{"num_hidden_layers": 12, "hidden_size": 96, "n_experts": 4, "experts_per_token": 1, "d_expert": 224, "d_shared_expert": 0, "hidden_act": "squared_relu", "moe_layers": [0, 1, 2, 3, 4, 5, 6, 7, 8, 9, 10, 11], "router_score": "sigmoid", "normalize_top_k": false, "routed_scale": 1.0, "balance_loss": 0.000216, "balance_bias": true, "router_logit_norm": 1.5, "init_std_router": 0.00879, "lr_router": 0.000673, "vocab_size": 5338, "norm": "rmsnorm", "norm_eps": 1e-05, "tie_word_embeddings": true, "optimizer": "soap_variant", "learning_rate": 0.0089, "beta1": 0.95, "beta2": 0.99, "max_grad_norm": 2.0, "batch_tokens": [16384, 32768], "max_seq_len": 512, "train_tokens": 187500000, "max_steps": 7709, "dataset": "wikipedia_en"}
Below are experts of layer 7 (counted from 0) of a mixture-of-experts language model. Rows are named router (the router's row for the expert), up (a neuron's input weights, with its number) and show model dimensions 0-95. Each number is 500 + 40 x the weight over its row's rms, rounded and kept within 0 to 999. Numbers have three digits each.
Before each expert's rows: "gets" lists some tokens that make up at least twice as much of what it gets as of all text. This comes from a sample of Wikipedia text that the model never trained on. Tokens count by the router's weight.

# expert 3
gets: "| ", "- ", ". ", " ", "0 ", ","
router:518579524457500504551425510515540516488492542451476522515536459457466503484514549532480536462462487519504466561492558503502528501444462550527534568529491547500583558496473513499492551555504503491418522576538514537549497556486506553523443479498510534455474498416462506380543558478548422529
up10:512537576495503496469465624458462432434515493544520500479537550441553514521507534471535512540443493491533493513504456478501543509519474555555579570492513505517450511511534490433586490523507474420441406564471489462449536446497477542448481520531542485473471484447540511530449492506530505473
up11:534587482574503545520459438508480483525573524556494540524500514486452556432427490470466461463453562474432542510503452512435502543583457460530568482549488469490440455514544505473556563502556493482474505517498522516501499539504530477509424503499491460552555414512492526481503586551516509482
up12:488472478488459514481452443454455485459415557531478492583497545498468492480507510550492531526506553405451539479453569464457543510450520518507512544516469495610480490486459455529435443541475461489513490506531572557567511494446535497538398528476461528502488484520503576499502474508431543509
up13:502440464472475535532495523509529443485487543504489472583546466416633522510486534458450501417487451520557581499559510511491482500502496440481530425495469519502513470556465479525535573477497460521540448492513537435538572452451476534523543431546534497538493554484491542453515500536508469509
up14:499480483457471455497497509445481525529559538450507480453467576484429488528546465591513460406486494492479484492520445487547462563547552506487516497479494534468500531548511595491529446500490505512457488508552505523480527586479482455489490423594531454505570463479560495421455462466557529532
up15:542504509457511478528469564513487469539518490534519437526568565465503530501558548560474540554431381517476457497502503498505492477523470510477439548496480508576499446473559508469435513503556439496521505495530473431508478521470497473494383522461540471560483544468557455494574471554526511551
up16:507496475528470535499517486524555528497525542524430492475546434530567480561475573503477456557495464557424476571579493585517540458452529500466469505497471502524467507585467460472521500454485466461412461433524511523462531550399506496478446450522504488554539563496540541505505533492477471531
up17:420514476449542463559362465486519530508504542454479460531528511491447473515494508488499487489459562514395446524553531459566452536498475465461504502474440502507445465491510458535507487487499584430469530559525487460509551504494518437511434489558488516496425503514524475510465539507479475590
up18:506468453485474502500504543502561441502537533564581451429527565451538532527544528566510476491530435447523481504481513429465437442481495446471510393466443421525451433464496503462530523464464569502478466473484501491449531529449507498487478529476486464477454466510467586518446512529464494459
up19:502519482555543535446439505484496513497574558385514482472432477449517551510526566526502516532430552516501509507508540509514553524522459593590461512487460529538448496548527490522479461509476546466550480509559516433492433552446558588534517528530562466534461525531505490456507493485483470500
up20:531544482490526495521523409507525530548451465540442579538503473438484431538486578417474521570442535534441482486505520513520518486467551526506509510419536507531517492509581520475489462510609465477563506569509459511511538478528538495505482534473478492478528496476532492448515489459444501615
up21:460585543491501473481482509469529521473492503473538472481471551533486522559535508469576472471452498435424508536571488471457526478517494474566477479379533488542504506516485500512539448494455468490419465510586532472521585578578537491482480491478517545460428465546523534507517518449480467559
up22:512527511548567511556540521542536498498506567514476460536492546415480532467505421492507557523480503600459569500543503537506562502491505485515479511526468499551503559469580401499603471528536430483467466518554476500560488544488521488492529518458561477478471471426546530521520489462471432503
up23:480548531489514520488481492466511527528526544535544543526469522473480546504475471520425445527506450516456485503540478551472547474558477467465448488418494576534445459531485492477498435501541492499501453492533420446513613514500446476550499405507522475592531585467447449448495526515523558507
up24:488493470518508481417469576535482504554470557465504529527529554437557504596532496453485507553555510543514524511515608523476434531485449492551448439471481486512472423434521504441521460491426554494498525520485449447492491492480524519525469444462469499500509464496533498436501532523405506565
up25:493458561528506504489439479502422512477488561462412533509523560560557544515487537540503449465525481477497450544535513554549520516453473531484503519440532514529520493473524490499480500541480500451495421498504409536446522519491506514573538476571565501492453481569418523428475489485546423575
up26:428443542513549481524498489577471494500492461417440434528567512509471481499498510474557501475446554455579497483540516507498521484397524481528489498432537515496480530497502498527552481499479528422546463468498544530478576532510551466528444531601565513475513495502587553495481496480520428538
up27:579462542554508500505407582498638417517491521505475496542467523470469473531515511526514449498511453524475575509472531479542495488480492508473515520469454533502477525499537464530550528485532512497541526490504514495414510584409507577519435493511485471502458502438473548512501577513463541561
up28:505484548502520445544518562543561497471460532486490461526489502611539466515491516493495522490496523435602530508540498506520428484506502479547468497533434450546487529516582502450602490473528489524519493519480535513500502552400506601489507505515534495421555560531460481529461506458466433500
up29:537556460458542475423477567533454567519493467481475591498491535525456441574516552538494470559539557511505462489492503460539553515482493462572460583491557519504484515548489444501568462458540434474493471513509511494546524519422471440462452466524496494542476557488526532504529519495520554585
up30:505504508533552458510518562490513562518478524465433496495539542487471514503505493505458391569508472474440437511520448436514503486514491450507481505459432450516432505482502535449459485442448485523542517449558519443475463603510487552508460481430458606560490526541500514525484446501473555457
up31:496513427540469461501559512494453455429592530434477544446521524479523483539523417542505462501459483541445546521507481549528487460539432520427472496486516527544500491447415461545490478508500429510471545506497498519535510482489446584462452477511543448499527468590444434468495527447495500460
up32:577565487536509490489440478493523477556443498538446474509597490463546477515565493542442520513536470523453491473537491490476493543478490552458431529493506524573490529497477550527556567473488497430473470520530468521522404540409521501555509493449544482574515555512540546460528493507422542539
up33:530572502462432522490490493515517480487479465483498517575570427439537465480512557460558448477508508424513534558526494432545538550526458539588526546420476505504493551477497557519436459545462490442537472540534460498461508550498484458444501531500564529458434438484514504439519463523468511467
up34:501471443530560499492472471471422477539486575523490497451456457564544495493514437509534518468492473518535526498514522519514501510546472490537422453523425427479439497450521448556472456487470442543457513513505460446446495552453482545545493446478462463483457459474523515470533473621402492535
up35:499479403568512509528506434464498461514543378486518507513532513470522537477489421520520511412492543536515504515486485473396567520439560446595521457504435501523457559479464503548500471506518523506480485440516474492481537545516503481528466589471464498494537483541573477482473539538485479490
up36:508545456600462520472497505465505416463538530458533411485538508417523485448562511529445449521532437491480525531508508517514473554549544493511557493444509537527488483427401532574511495521485463472494498558531486500426488556508506510514473536449488457526516540516432564490540564510541526541
up37:481548503478504473451568571487527510529436592510406469492468563478483439519542459472499603503537504532499532499500495468500609534493451469503544543450485561580541503479548505526571436485546467506535484509548490485462495472477535471484466523486526444527454508479431508490563466529540493548
up38:485490520419510470487534472491422465456476467468559549473490508515462490556455512467478539452472460504490479565473472505499532451511526528623454513506478487601468537507527572498534558581564436475443499536507488477518457533476490503478443512479494525572477468518502451515463496567531468602
up39:533484478508528525519453513441544449533477479475485470560527562385499478457431470528470466501488475471556530561498518514507457464437420461500465495434520503518482475490561515580501576521488459524495522539561473528447563556470519500534485560483596469466454426437498513469455514518509456499
up40:439541454497488521429522518508550516565471473509495524484497515515511485504477455485520555453488501547446528487558538554425509460489497498478459521476520527491455457466442528478498447614614523557513521535501481479502616540452461461483439442575561520504534520466497541499530538506426499477
up41:430516469594427483517495480449506539506553466550442492468533552529462434509487501504451463478500485399465470546510502458513455555535480510458496531450443483538474506503471491516544489452564477546476503522485481514451566496480521474496459484487523462504599512486477453470443495584610522567
up42:494485474484577495523493507473563465499529537549492501523501465473563476481482501538604449466551508516570498495481555523478457555574459462472481444549453493435513526498436537544526551485539504441500484572547501433579438571504505478560498568443446452507437485492520471505526485476468440514
up43:476496489521576582471443511481518519471443482532538484493459515533481501525528555477489535478545490493491461565578574578406503505560536437542422575547474536571531499528446526493523473551537489431493452536542450514514547470500567474549468575505541530517531503540532481526522520503538502482
up44:549411490496523441462411542423492551464542474525491431540464535507470457471547528446550508521498416481534493456482509546522505436483588454473484491476528510479497461508511484566619488454506533506604491530498488494532504522455544474499458540459472469561482565485473521490474473496491492550
up45:506479506593515533407546478504485546512507521497474535526481438562419454526524499575443492500516504481443497502493540488507519488496517475534492513537468491541460601555504432494488520547469478438553465558552429491475463470524498426459578471472484572565496551519540491536519568432506491514
up46:450550484580490434500568460528507488454440578535557519514470605493488510511536513495448430393541493500526521502511533557467492558549531497453503469457507494548485517477501429506530469556418501503541518466461487572522466532506519440519446545533537490473507534467470559524501513473511449437
up47:548580517535536475481525517505415519512434522549447488563552490442501519510495449500528521453552506521503522439507438507470617495501432523536453502510480446513531545505531546560566426488490468522497517496467513434472521527442483560530464500495566480562512498457515456512548485514445576566
up48:548512454487548435522535492591545454525526549457463550561503504492505433504480491536517488405440476545553567541546488500536458510551481502550462503459506475459468479519512484542539470480614527508455580552542500504490515486489435522508513495480556552431442524490479539509551464441458471465
up49:557527531594577532497526547535524573488481503496497463623473460483539466473451491485492535469521495487511480486438494460512470515451530551560560521493445498515437573459482525512469559474471549465436465519456505471474488476442494473475491463488531528438416518592497541482481465501456446543
up50:509490557485526520443525460509466568410503540556443473537502499518539450490544513408495499507507498481549529483444488485510547515448452547486626449472488525577461496502517581527450510444569438478565489474497530498441451490440501532449506469487407517541536523468525497543485502490492518501
up51:422503475463480499659528505559547447554498491492467465542464487487490507526486512478532483476486552522508513559567535437544471458480467467465531464521565511610429559466514455475594478522509476514501497497462504479475524429475543470491460504472487557515502492451485544483432543469499472503
up52:506535532541500468494495449528516514536471482478483547482453498548472549471537552494502484492552528467449469525535577571473442550495486495486484540491469487448528481476475525512534418495423461438500460486488414541480507532398433437465568507464549516522523478441461502501531553480371463515
up53:509473503613499471474519473452509555487500510602552519540552481481491527454511449387542439544531506459552564472510444560494488491529523514473448540467472525468486519459520456586467464527554494505472469431521473554541521550561529463495484476523442543530550515482541469442540509510522489546
up54:550462523499531430517477552484592540457537507473415456520434509497492466531468568493447460459511508417516451489514431470480434525540446503496524472531485480478447513554485517535534461485492401482488511487470575512501448567454519602502448481503481474492475464506538528567521503566482515551
up55:443514438493494540519486572516438490516582498466497470545516525513553535489536446463454487557456501534525541472436501535523572541555463454531474505384518508546500487498591471484527549516540436436496538462517563467518509518517506540495422474506545478505526449442575515468555523557503480522
up56:465496526511519512529490463448517457497489560435398525588510521544511512518504459507528432519498482533483413458467525471469508503508461524497587497488521555516560465563468477521517512519533477509514484519529497400511500557441497494502453525581415517480477422529507461594433544479452455496
up57:521451470506496470503472587457480473481544558551512448468571530481508418530583539510480487555553575498514519549512435604522497553516496496509489463501506469503477513490560485548518501544499474423502492521460506476433500429525511464498442491479492504461430533477537498505614507476537427555
up58:441514497433509523434465519424478444474578451490543466506523484445485533498557484514520508559449529558510480526537485529489536511514489546523499491465516478578473533461456479465454450433527479458465491447520575500532525593565440492511482520534541454474563457547613504534478544550487475506
up59:547475535518488446513538449507519466478495476488385475528525492486519557473536559559487460528517494424452415499460540435494479465507486551481464418529512458514483530503522491493550549473495469497520483555540420549444513541426459476512533502515481509521465416592459541552449480509547465551
up60:469546519437494510555511541529502486504497511562470491505537539594478467490554514491553499466471429469479531537538476562488451497515517559479541489415516554496507485532476521590508439457506469581484514500527500549464527500412487496506430476472533474597587541446536467469495497470551516578
up61:555512522495490478534491508495517539444481497512494410459526497554499509506460538511507498527509520464518586521610490502544452514499470450546556495470479506527421492488563527541490572475506505473528523446528502446521530594530575521491402473518528479537518595416496473481436437509557469505
up62:459554571518493465499531453542489402532543488465475581557492545531506450533516523531504460446450526439479506496469428470468534525459500484489518500475461499495470503464469528516488465455461547493474512533551489557461528468434497535508529410474449477451511428506412620542530468544503512542
up63:461531455507469526505471531482517511478483477524472443453450504558471411518518514542460526524501551476501494514486535501494519537572560488508552537468511395587553479539509461480497414547463515458559457472583487476465530556441457552503449524544511598469471545493513537470542508451537559504
up64:479517561501508464460550567445456443464556536513475498510496527538482506555479511487415481533517475462547495527472514488472470468496501498546523505478560552597512559463493521547494411525528509435544543479444515409456570515523559488523501481596449560515518497483508487451550462434436499517
up65:489485525536502473499439450488484472493521435439473422502478530489446502603415485455503460512509519435555586519500554428467503603512446496504572556466505513493463498484437552536497526470542534474482510508523468494482515446488562493499523521564536489447464482495495538524511526520408529423
up66:453569524464496522503530466559482494479489490488586492500497431486471518472432513516505489513486533507539471542463532493537593493534546498466466553570463495471436562527485497562516473525463470525533438503534358453486529513472525403469438497565478505549418503488470524555513473459515509516
up67:482497472531515465551462495510433458503504529634474508527466485490483470551579481481499527444489507471466445503507444487481548452441499507545516516473525384523492465487532507487497440463493512500403457593527438483479493532393475476458473491529444461480534449541533503520523494531473479557
up68:529508470484486506432444530461538414534483514490507498508428461528496473507528433482557410489510510488512441420551500470481560489527508549471450443522514439551537518496550502463495498510530458446556481533432517484460491547453472568508436493491474514478459452495503519605390551520489528525
up69:484545433462478508509531538489459477515543543521494487489467521521547518561462491533491476477445444434546538559510538507458539488479499524550571454500442523488510479570512530517506474506529463540461434570362543488399503513457519463493426435561526478499464485475476476524558467516486439457
up70:542507547539483497575520533471496432490512528506472436455503504486535491504425503525552454444482511511465524488479555590460436517554509473475567441541464538528520487468530503539412496507470456497485534510496503584445504439513544434545501517482451469476554487455499401500489478438578513571
up71:517538492461529536506529504552419443480525479512511561484512497561615508479461489488393513531562551454442490476440513564447540548508541508528476526522485435537461488516572564521496457488554470565521445596590537503470513478473552492530474487493461499477548511507492534506501520496514450485
up72:495522470516522474506534473548487484463543591510446490530516521450494461423593533502485514494433477509499514503544486542488455542550430518551517473451466462464441471474484493477490457431543535481530531512514561491557489522502495520530413510487505528410488510520488453431568489589398568499
up73:512473456443476458454508495506524505461562577546427446438479488501510474503532453480474530444521448465529552495517519504503471435500493517482532553561438510580416513424490482509491482509576488453494530529472481456524528501492586547494511459541456519451491402498512586527501458504456580524
up74:557457533503545506518412482514510538458494463531466458548451528461439486488506548536486524552424402501532492485527501456548444452507489535501487575538533545519466483475562468524582483541604498579513502489506503485487526528498488426524516441514510514526559452426550525541550512513488436531
up75:497527548550552504507480534519487454476565464500530464499453557483483523451544550529520506414465478491464500498546489491453531471416548511515533503497488452514530547460485569476523476429553454501545503530484498505534451553531486456428509424451470417439535492554565463544575477517439418515
up76:538547489527540505470525483504470478563458455511451486499538494480394440555520520414502462461567521510499492540500478502608466560506558525546529519498444441550574519534540439570484422544461498457552554563484490530528509545464487450430552499483524455536496526533522474469486496502499506524
up77:446575540542524539490526429431483501463467504551496532538518559475488508460538518469407535472550459558493546550578516526537496479484477540506533574494494504539489513481538521532464511571554475449502470534547457513486510474516613400488436509543488526510468502459430484462497534531446525539
up78:544496496616465476572461534526484470499522510468490514514418532474494455514479468470533473471433534520492535510543462485534488594527511510517551524527531461446535436451471474538549502404492560501457463475590499513440432492499540439503449408520504496484489478476479481545520545552458554489
up79:553459473542550455427446511407486446491504591542474520447547536536492518527537462502465505453491448500567528555528493456512493536516498461516527492494566495521487436517443566462491517548451469431465453511511499548477596535490510461499454473521497506535556462506580448554520557522488499564
up80:566527504508470467470471530486572419485535529501625466549592513514511503515393547455578490544506551488490525508538526560498463471534495520496482492504487559490499460507500442454519497476508444488502459577502519492493530555609473462504440515555533538531447515456477498476554503495503479447
up81:505559490517548455426564467530510488459501517448493537537487521438546474537577543484496477527531480500469510503405507481425470451508520487542496423526476452532418490488517539446520480418458511505483486465555462540504513540457542503474493387469492544552456486523497603533498533498443480456
up82:507472493550574487480475494504474508514533559467502561491485500476474499562452532494482517462555518499491503450453529513561504580479511611544478559509523520538411552543500511478520513520528467416484466537475522455517451527461512503520554555505430505550406491413435467549472464521456548552
up83:522506550505520488451498575498424493438469573477413490499537546461543535521497548503484484543500522508511506532477512490488470472514452466517558407438494491544464514515553470531528491486544414530455501419513468531597489497501494532460452503531600410473526544462504561457560515498458502527
up84:488538517509529551553433504499474442526540532498526511447540494490544527517498428462463470523443468576480478536544511498474489506599527454594530471463471523515527481499459533566458494480550450467495527492474480535566560530529461509452446534504479554468450519549564427441524426508439464561
up85:471433418490466516484483510453510493569460559507471520503524481529576470572484503503436454564529480466448517487490518537486528538460498496547535456473458465530448431503490617590539463441520505430433511524498496492548519583514495491538481482568494498518464515466550565439463544497509489488
up86:440495519463558486530442459447514497485467486479505427565470527454490487540490522526557569493426507547463524515545457578555484434518501475508483524522438458495516538436583548526422539512508442551500520485548553575462506524495463412469499526473520544564505533508517490461519501475476419541
up87:479542457483545509464559550462479566492503561494456544554513519498445537581572480430504521416483480508518511530506478453512503447531539521522461495462500414481524512526506475522481461549517513534465437459523506506518391439501529422562512459520475526469584490572448496586491497526480528497
up88:490460436444485524507532499483490495522448432457501535496471554467524551526526443478500487455508482482405537434484527500504542472459473591543483548452494472489511514523577584584491468503500481510516339464543534465498503508569488454501471482500512474446470490472523522467506533427494514544
up89:528452494516488524494415496503502484425409549483481517458554489498518430539482590535493571468436621520480493529524491489506551476538583491542526463518500505509542504555420545520509541493449473460449496468586480446551521531503510434539517574489481500455463491528498505509518514473513445520
up90:519489513470471471455537511439483502508577467456545427543486459504497478496482518499514413540442465524546513519555487519417550533543453445476529456439488455431470417460524522482526557480495579507501487509528446439463461567510599469506480519466473493525498507531458543470426520554500524439
up91:486563443508592494503521540489539490442499527448483560451425494476473519482465501482393544500465487561460497508568568454468528557513429459439500519434471470559523471513599471534465472516555511446460481509534502463511483529530516524520435493460506522545483526580489481503497486574533462503
up92:456499492495489487430442504444482506477460448445474472582477553511471440520417447530562503489451579593437513531486515478542503512503489542600457506526471503462565465510481523463495515519545544541564493526502458507430554478472527505509482474500573452539481495445519496524498496568486418463
up93:489505435491565521488466466508551465556492497545554511523494530557408460526498510556580493547545528532444510501549503496494467529520513513484587532458529531505489538535507586486539518480408441583508469518452469573499530539487460483553459459533513512501477507471598489537512547538498430444
up94:445531430563529423452474515472485544417518526500471493487436573472576524510502473455515425461476551431468534589492588516484516450513445540541517484534545470465543533503547545517493465455516478491486468495569477536541528436482564496555571492557481494536552486535483536514494476525503490503
up95:546472450484500549465476499530470522519509499438481397553456556505546519479569546538484472467598509443492461444553514474528445454544453459509508472504502426455474489542508526483476452515533454445534469500485470478477453580436531559486521499531551443457485560392501494491519475496519461535
up96:529532569502474528507482548538458442488549574492483518393491570436459517547535557527523473465457459472491519493420499505469519586522511512474500510435520469492479517513479528448538453488435467440442445554525459450455477531489453462527462467519521516502531554483520513442445497474596476555
up97:447533471510564463540479588562452540501573503590541578503495477567510507524511494454481450504455553490474545506500418553496453515497512535508525559457470412421542538544539467521507515521520427564542443483474539532506456498523515476485481446533480532465512542480459499441469485554508510452
up98:459502410489534517566523549524539520548503481548568486499510511530502492530509504433463570470522504492494504398460442486483485495537483512539498488495451564549479542473484502535471492563522580467539425470445489477488500588586506427465443528513482446517560583504531560542505504542469528479
up99:525546529507401524443519580566441483474498504501473485529493496441557499467550478496474547473538428439496532551455446503548485520543426536468504522524488473578514477556461584512557474466509532467529468525538448552456479531486593511508425460494492558524559531513534533463469494492516451492
up100:578528476524448464441532508495486489511493536545477533584454466423491476500576502496500499481537412504493557502475552515480521470447464570477546508496548518541484564528460515506522472583551455563527523504556534560477517518456548473468453489493455482464516481445461473518515489557501363499
up101:471524547521491509504490552484452474543527536522538506557579479504466506507411460482440398537496486484487494506520433495454534465521535486562519543524471487556477419498506527508499611516489458541510533565528474450501481561445471424502475492470403555517535505533463561506459538528436501538
up102:484484498484563515538433547567518505564505491455429513496506450532518449546456509492574529499434561506486469531457495557515602566480492514468507584480531477567479482473505549525438472439481440564556559517532531473477508494472511470567452535490516550446552472492498469551465513440508473543
up103:454504524468498464428484592440473536478478529445526479528519483452515481526505492490479536492486518465450476549555513606485495512511462492504448477554497521489523533453498565531496464550460429563475482493589451438435500454509495520541486527498606482500516488461521569456544519590476510579
up104:471475448493553564460448558451546474501476521519505502583490582519480439516425509565486509507500491487552523484564441481566492577499535492541505473533531515546529446523497476482475565565452409466457510557409479565527563474500468484463544466502474538498533435487519504537527488547464521519
up105:528549439535553401493556556443438478459545485499553492525509557431465496480466455539494449496530557523539587482490438489448439474483480570477519482454462501485488486502465507453444473452501573498479485492460492536517555492438454484504467460573518452578525505452522533464550472539489525542
up106:489565553505584483489425470509555561531487429513520600546544525491462559424540567471508508549480525516487435484466543530463484476512536434570451545444541512529400553489460472517518444551506468471525519555561488523461464500509504500468486519511524498486499447492470522447485496525428523494
up107:496483493501519534506528460469510493466561524522516457548502533541456518464509536501424548438499449451460585542476533558543540549458469489536515576463532528581515518444454520601490513563502489463504529537512531412534524536471581483558532458556527520472452444483540581486508485536510483527
up108:544473490481503429507451585515509423473507551526587482585517488486501541513457424463496509467456522517533480570510434500554498510530487513557414467517496577516475486511601499526520484489515453459501497522581467514545552514496450522496502451505504460577431492459497510492494497516463475599
up109:502575467508536495447545474520519522512555495550439401453505553587451446546527614444466467556487458498498492450529494445467485487528470456526486500534508430477451528519545497521503538406440479519518514508585480537449538458439494520488475498497467535487507565483505558494483531559499501513
up110:537519558504477475563487445449492449462569547450470609511445515442551471517519486504499519512470502496475445446515528518435472536524437528467550511460470478518494529503540568589441535425491450471513493586459465442458469546464571469446444483533526459480495487504503501456536493445482489497
up111:484462508521470465432476539583554536485468560526518455541513416545466516489472479497504481483542453506567515516519565567502488460454464469462559510547548590538535396470467465500491474448426468465518592483478480485483520492505527471583479488595526506459481493454515478498499489494500567493
up112:542494518613520512525489503558502554484440536499541461538503508456539518504530490465465508470476497486457626489480443507509479478585454439535495525532505498516528491503459503493505536541436439459495430556545514523509510482423524489468510549443494508459541562443444517543549560514484589558
up113:453532514423461464520506546537466503477520456487475504440441578556526508523516492537567486446484515530528509456549486526482530502505532538530577478444489515557461537537486569551538505501537425464489602493544494439462453552490491526496535492420432503463471482487474495478568508513615472516
up114:510560455439466416471483520466516506537575512507526473518513492504515560530562524427444495534500497461458534557556501468484499503447485518492434514522525561558538496507555498486525488577521422421489515500547480522504508597480462545409493463490547540490425532544477451544501438565499514514
up115:527560442456510416488509502500472497477519476439471480548480531437475408532477480504514472462492482470476559547419425518527476507460431488565545502482538537545472495474484512517538529530470557473467445522500496502505504536447432501492451428540565521470423482439491518521499491571481434400
up116:487558480518561501485546522535585470534487486437381482508474521513497448506588519564507497553554482496442546458498467480491491451514508478512506520530509537507423517516530501437539483441477421484474548520510525506502505521534567534537530381476500522489490492482518554562455508510400557477
up117:458543551533469521530445468535548545458528506561433493518480586557477415481480564537483513540488505463593461477486478418483486442502507499512477492484555500527459506485470511515517542495471463465509460556585549524496533554463547529478411473502496529502467441474499559544491445496559548578
up118:550530436528564524517435450475532511457561586487509445594526493454566503428486483496512470450456464473475543528459518604480518556537520490531531531525525469502493497475503552540502494457514474526603465536498495479542523490505494419456462526524510492489489494496511594445424524457520474544
up119:512536489443555463510420510478542463469586486538530504612535446529521424477549487450537466516496459495477558485487494551463517465484482462545523557535558492431433503431498505509533467552480545522460449543564491580469510518487436452508501469519431541514522505558480551451447499516494503516
up120:475542571515460456488515510537532510505457461484490481452494459526502491538445541506473480509493472475437477495462554515450576610574526463468523451494496561498441419524550536511491478427494437449451507557516482509403416533490478514532502560504454475541548481519485473446523478465426528480
up121:517467521544527467480473496533538451514467531493511476564577455503457492502509459480447475424457503473562471498495546530477575451588543438428498468486514472539521519464457541412540500466581515504459486532527426519477522508502489454481464407510540457486547434448519565501419484528489513475
up122:528574437524479532451530481509529460474470537571483544471510491486501461447526515495451464443512472476502524563460503506496457487388542495605533455554524495509415515497537503475511501547488477541518477526531490501463491590428493523435522584441471511482508479460508521583571546446479539497
up123:517584517488542507491504468493446498461543573474535518543526530429463466557584448488460501558479519490462485521547498473570543493562491483545530472428533515615481489486510533514526522451465481493543454531528473487469497575499542465413546508471514468527506456531512591435535525426514514495
up124:515573516533490456420490561467566519401536593515506487453504468456484596500559506520485510456482482518544588492517505515487509435489518496525464533575505514441463479514491513511450488508536446457512427510512507488562495466426546570499497518557567451467475503504476506542502489454530419513
up125:419510567456490483589450528571540477506498499560469437497484524503541474510464454506522487497487519418522541519533533528510452527489491474456544511536449545621424511489521444458561487485575521504461459477511454531524581549490512545495466478471509456565562485475477470488435492548538474528
up126:544488533535504496528422445443528438525456539540527451571492468489532512470439466514542514515528490564476503540530502529490561510537555517531430588466490556462461477542530535539492505500536403543529487493519488562489591530481508426533497563469478553479469487531487562515494562460418480528
up127:504479512500470460482518515513596570529508520484460432465499558527491493514511590559518420547486520538479534390504477548477441513462474459532541495549460515527478483534542480495422474512520497515481426545507510537496527506525550496521515442522509564601456512447483459453438512508597499528
up128:411492491536542449519467499485494458533598642508461589460450541463550556506531505476504490469496450476543560538484458545504501500499490456615470484514445536500473507512494490490521459530533457519465526485501549471407508485538492543496565485568512546519525484463473493494457494510553481529
up129:441429447541485487496528532495443443528533482451521466516529460552494499488418463535545582454500420469488563517482523520497571488531513449459467500589458464465526451488538497482487421571475459490481508484539478514467525455515481422443451546493528483496567528552516565505496486451445468550
up130:525558612504479503518493458492481416436495492535486460524506491417503518478518545578580498472533548594500530568513437528508565532461470496531492500459450512442510449568435493492515477496485511530511434545525433457500419521495456493469449493471526468493510533444525468480487455516445474461
up131:534510463507520542517464510506471483522506504451503493542540491513535419543508499542508499521477516524507462487470529474470541582529459476450576471344440487566426485472472464540541494488563554518494526496543433527515503425496545506504451518513505512438457485563463567453513535516577442529
up132:495567468530467444554486531417511441451476440482484511509533471497449459514445506489486562478452453555594459530532481525411524431487482495552533488469561512516479468457499539519589434453474459543500520472554468484431518540556524497536505569499548533485460426530468512489525530542534500503
up133:533511552477550552489522535506579467470528526472486513538466512525500517500553557508493442509481533455487485477499514535414481493525505511509493448472528415512492436441515584527546520460421552520519429515541543625473473538440493466538497471431496524482445488438487574526512531468522436549
up134:510464469523546564529501483563468464609501475485461470518437507458582476536435569492502518456527436466521546513512471491381515456509513496571494430514430523530493496423502495540494451440494449495507505532476440523488519525455539487523551540472523505529540560437441552461488482517515474520
up135:469500451492503465476618492488480459505510458454516508526530444535478491510473543477494479520550500469451577453562542543474497529580503523554515475440514446515470471453518491498491488556570541528465527515441410527571514558469499451514539511546443482477502542524509556486482471387422470523
up136:538502515480536496450541499519427510552517536558500532510427511522436516522536502491484536525518506478456469476532422490497466476497459461600569495510556495535568545550510539493546473593481551527608419490505433468464508530516513467548476466502468534507485429506514543508535452554476567546
up137:438497489480501547412378552483547486583560483495493511555478521488463500470473467471487496475501463545531583455529515538449465521495449502502532489463514515461436543514457532584506556465433506470569473505516477478504487549543432529426490412478528547485514539530467433484506480487462501472
up138:478516476538598478495460516466483387552516596472470526461470480463513498558483448570496471498501457533557471470524509495493567513561571527485566444514532452507429478467534518517512423529491457473432521510523514538461510560532483476494446554462458569509544527517473507492521515544579494526
up139:546515480446493524495456467488443455512477433444444529603557475505505523527496467504495498512487474536537504440548502505458450584602462479523542531545474540531483520464549465503521431512530504487522529520521518457465468568502523494484479528543472493504434504547441476399559534492483412580
up140:501489526489527506521457518495558503481531460574520602555400428477475505480487545447443446463519485519550491525544474509494439492439489560515524494490556486563548487479546500466541406546418545479549482581547509481491524502522568488491508522549465564470503476500486529499418492483527553471
up141:507534521449492486607504473475511477514557501517395483467500587565517514489470492542480477543431484470528509457482470455450485478421496472584482513459568511504462489487534538577547582471508475505512500548552526547440462528520523440509454472522526502431505468503489534537446399493525502497
up142:564550457482513472489493523483475492486528540433498403490501492527460441567509490508586481539465495605560517451523438474473503562507523460503447553481489448453435479487477527488492540549547507545460521511561516460497478498514477518582444453536545568500525476486574551482494514520445416513
up143:472520487384558547508566512465595480544530505461471541534474532529470587497496455428503509496487503481428513519579519605424474522528481479506500482432477559505456510466528519535590521475535489523558480554507503516449512521521475516539494538513553461531549471510526559475515553474507481537
up144:495471436462433458459484497485504451561514524496469546512570449521465469513496471479512592535535530448508575501584386525479514499501469508526579569495400491503470479413465471537503492465509483463500482510450455457500515573500456532496462559499475547527483570457464514522458538532478505498
up145:529584495465499507479510556478502453487565568472515437529421487520494506578500535444523468497557497511517506514531477463541494530515447554469502501480490454516497500443486584507500437463460419412467556537495462403506552532572448513502536485515511476552384515517474497493459541487517477534
up146:423530460488487503532471455546513460477465529533460466511483534454446476568477491523445450525552490563496499533460511502484471536627564512511509541479467492564433521468485478508533456570546552514508510506561480420518583539445528496512469488496533452493534508435493441445577482430501511529
up147:491548523456523510512536442579476505470494464445530535563525543436518486490491488522515484491450485488477484492498495543547535507476535398530434400455472534581580507516452464445507489491496372501472522467556466483535549555501558492469532447481486489418474470482456568496467485480502490483
up148:451539537463449440485447445477446477592494511500516548432495580541476458457501561517528530561543479533456488478510521445463437511552517531406481522530522490497452565488489436527472490548491514550475447442563485449384517542517478474529454499520472501518527495575498494535465514513513515532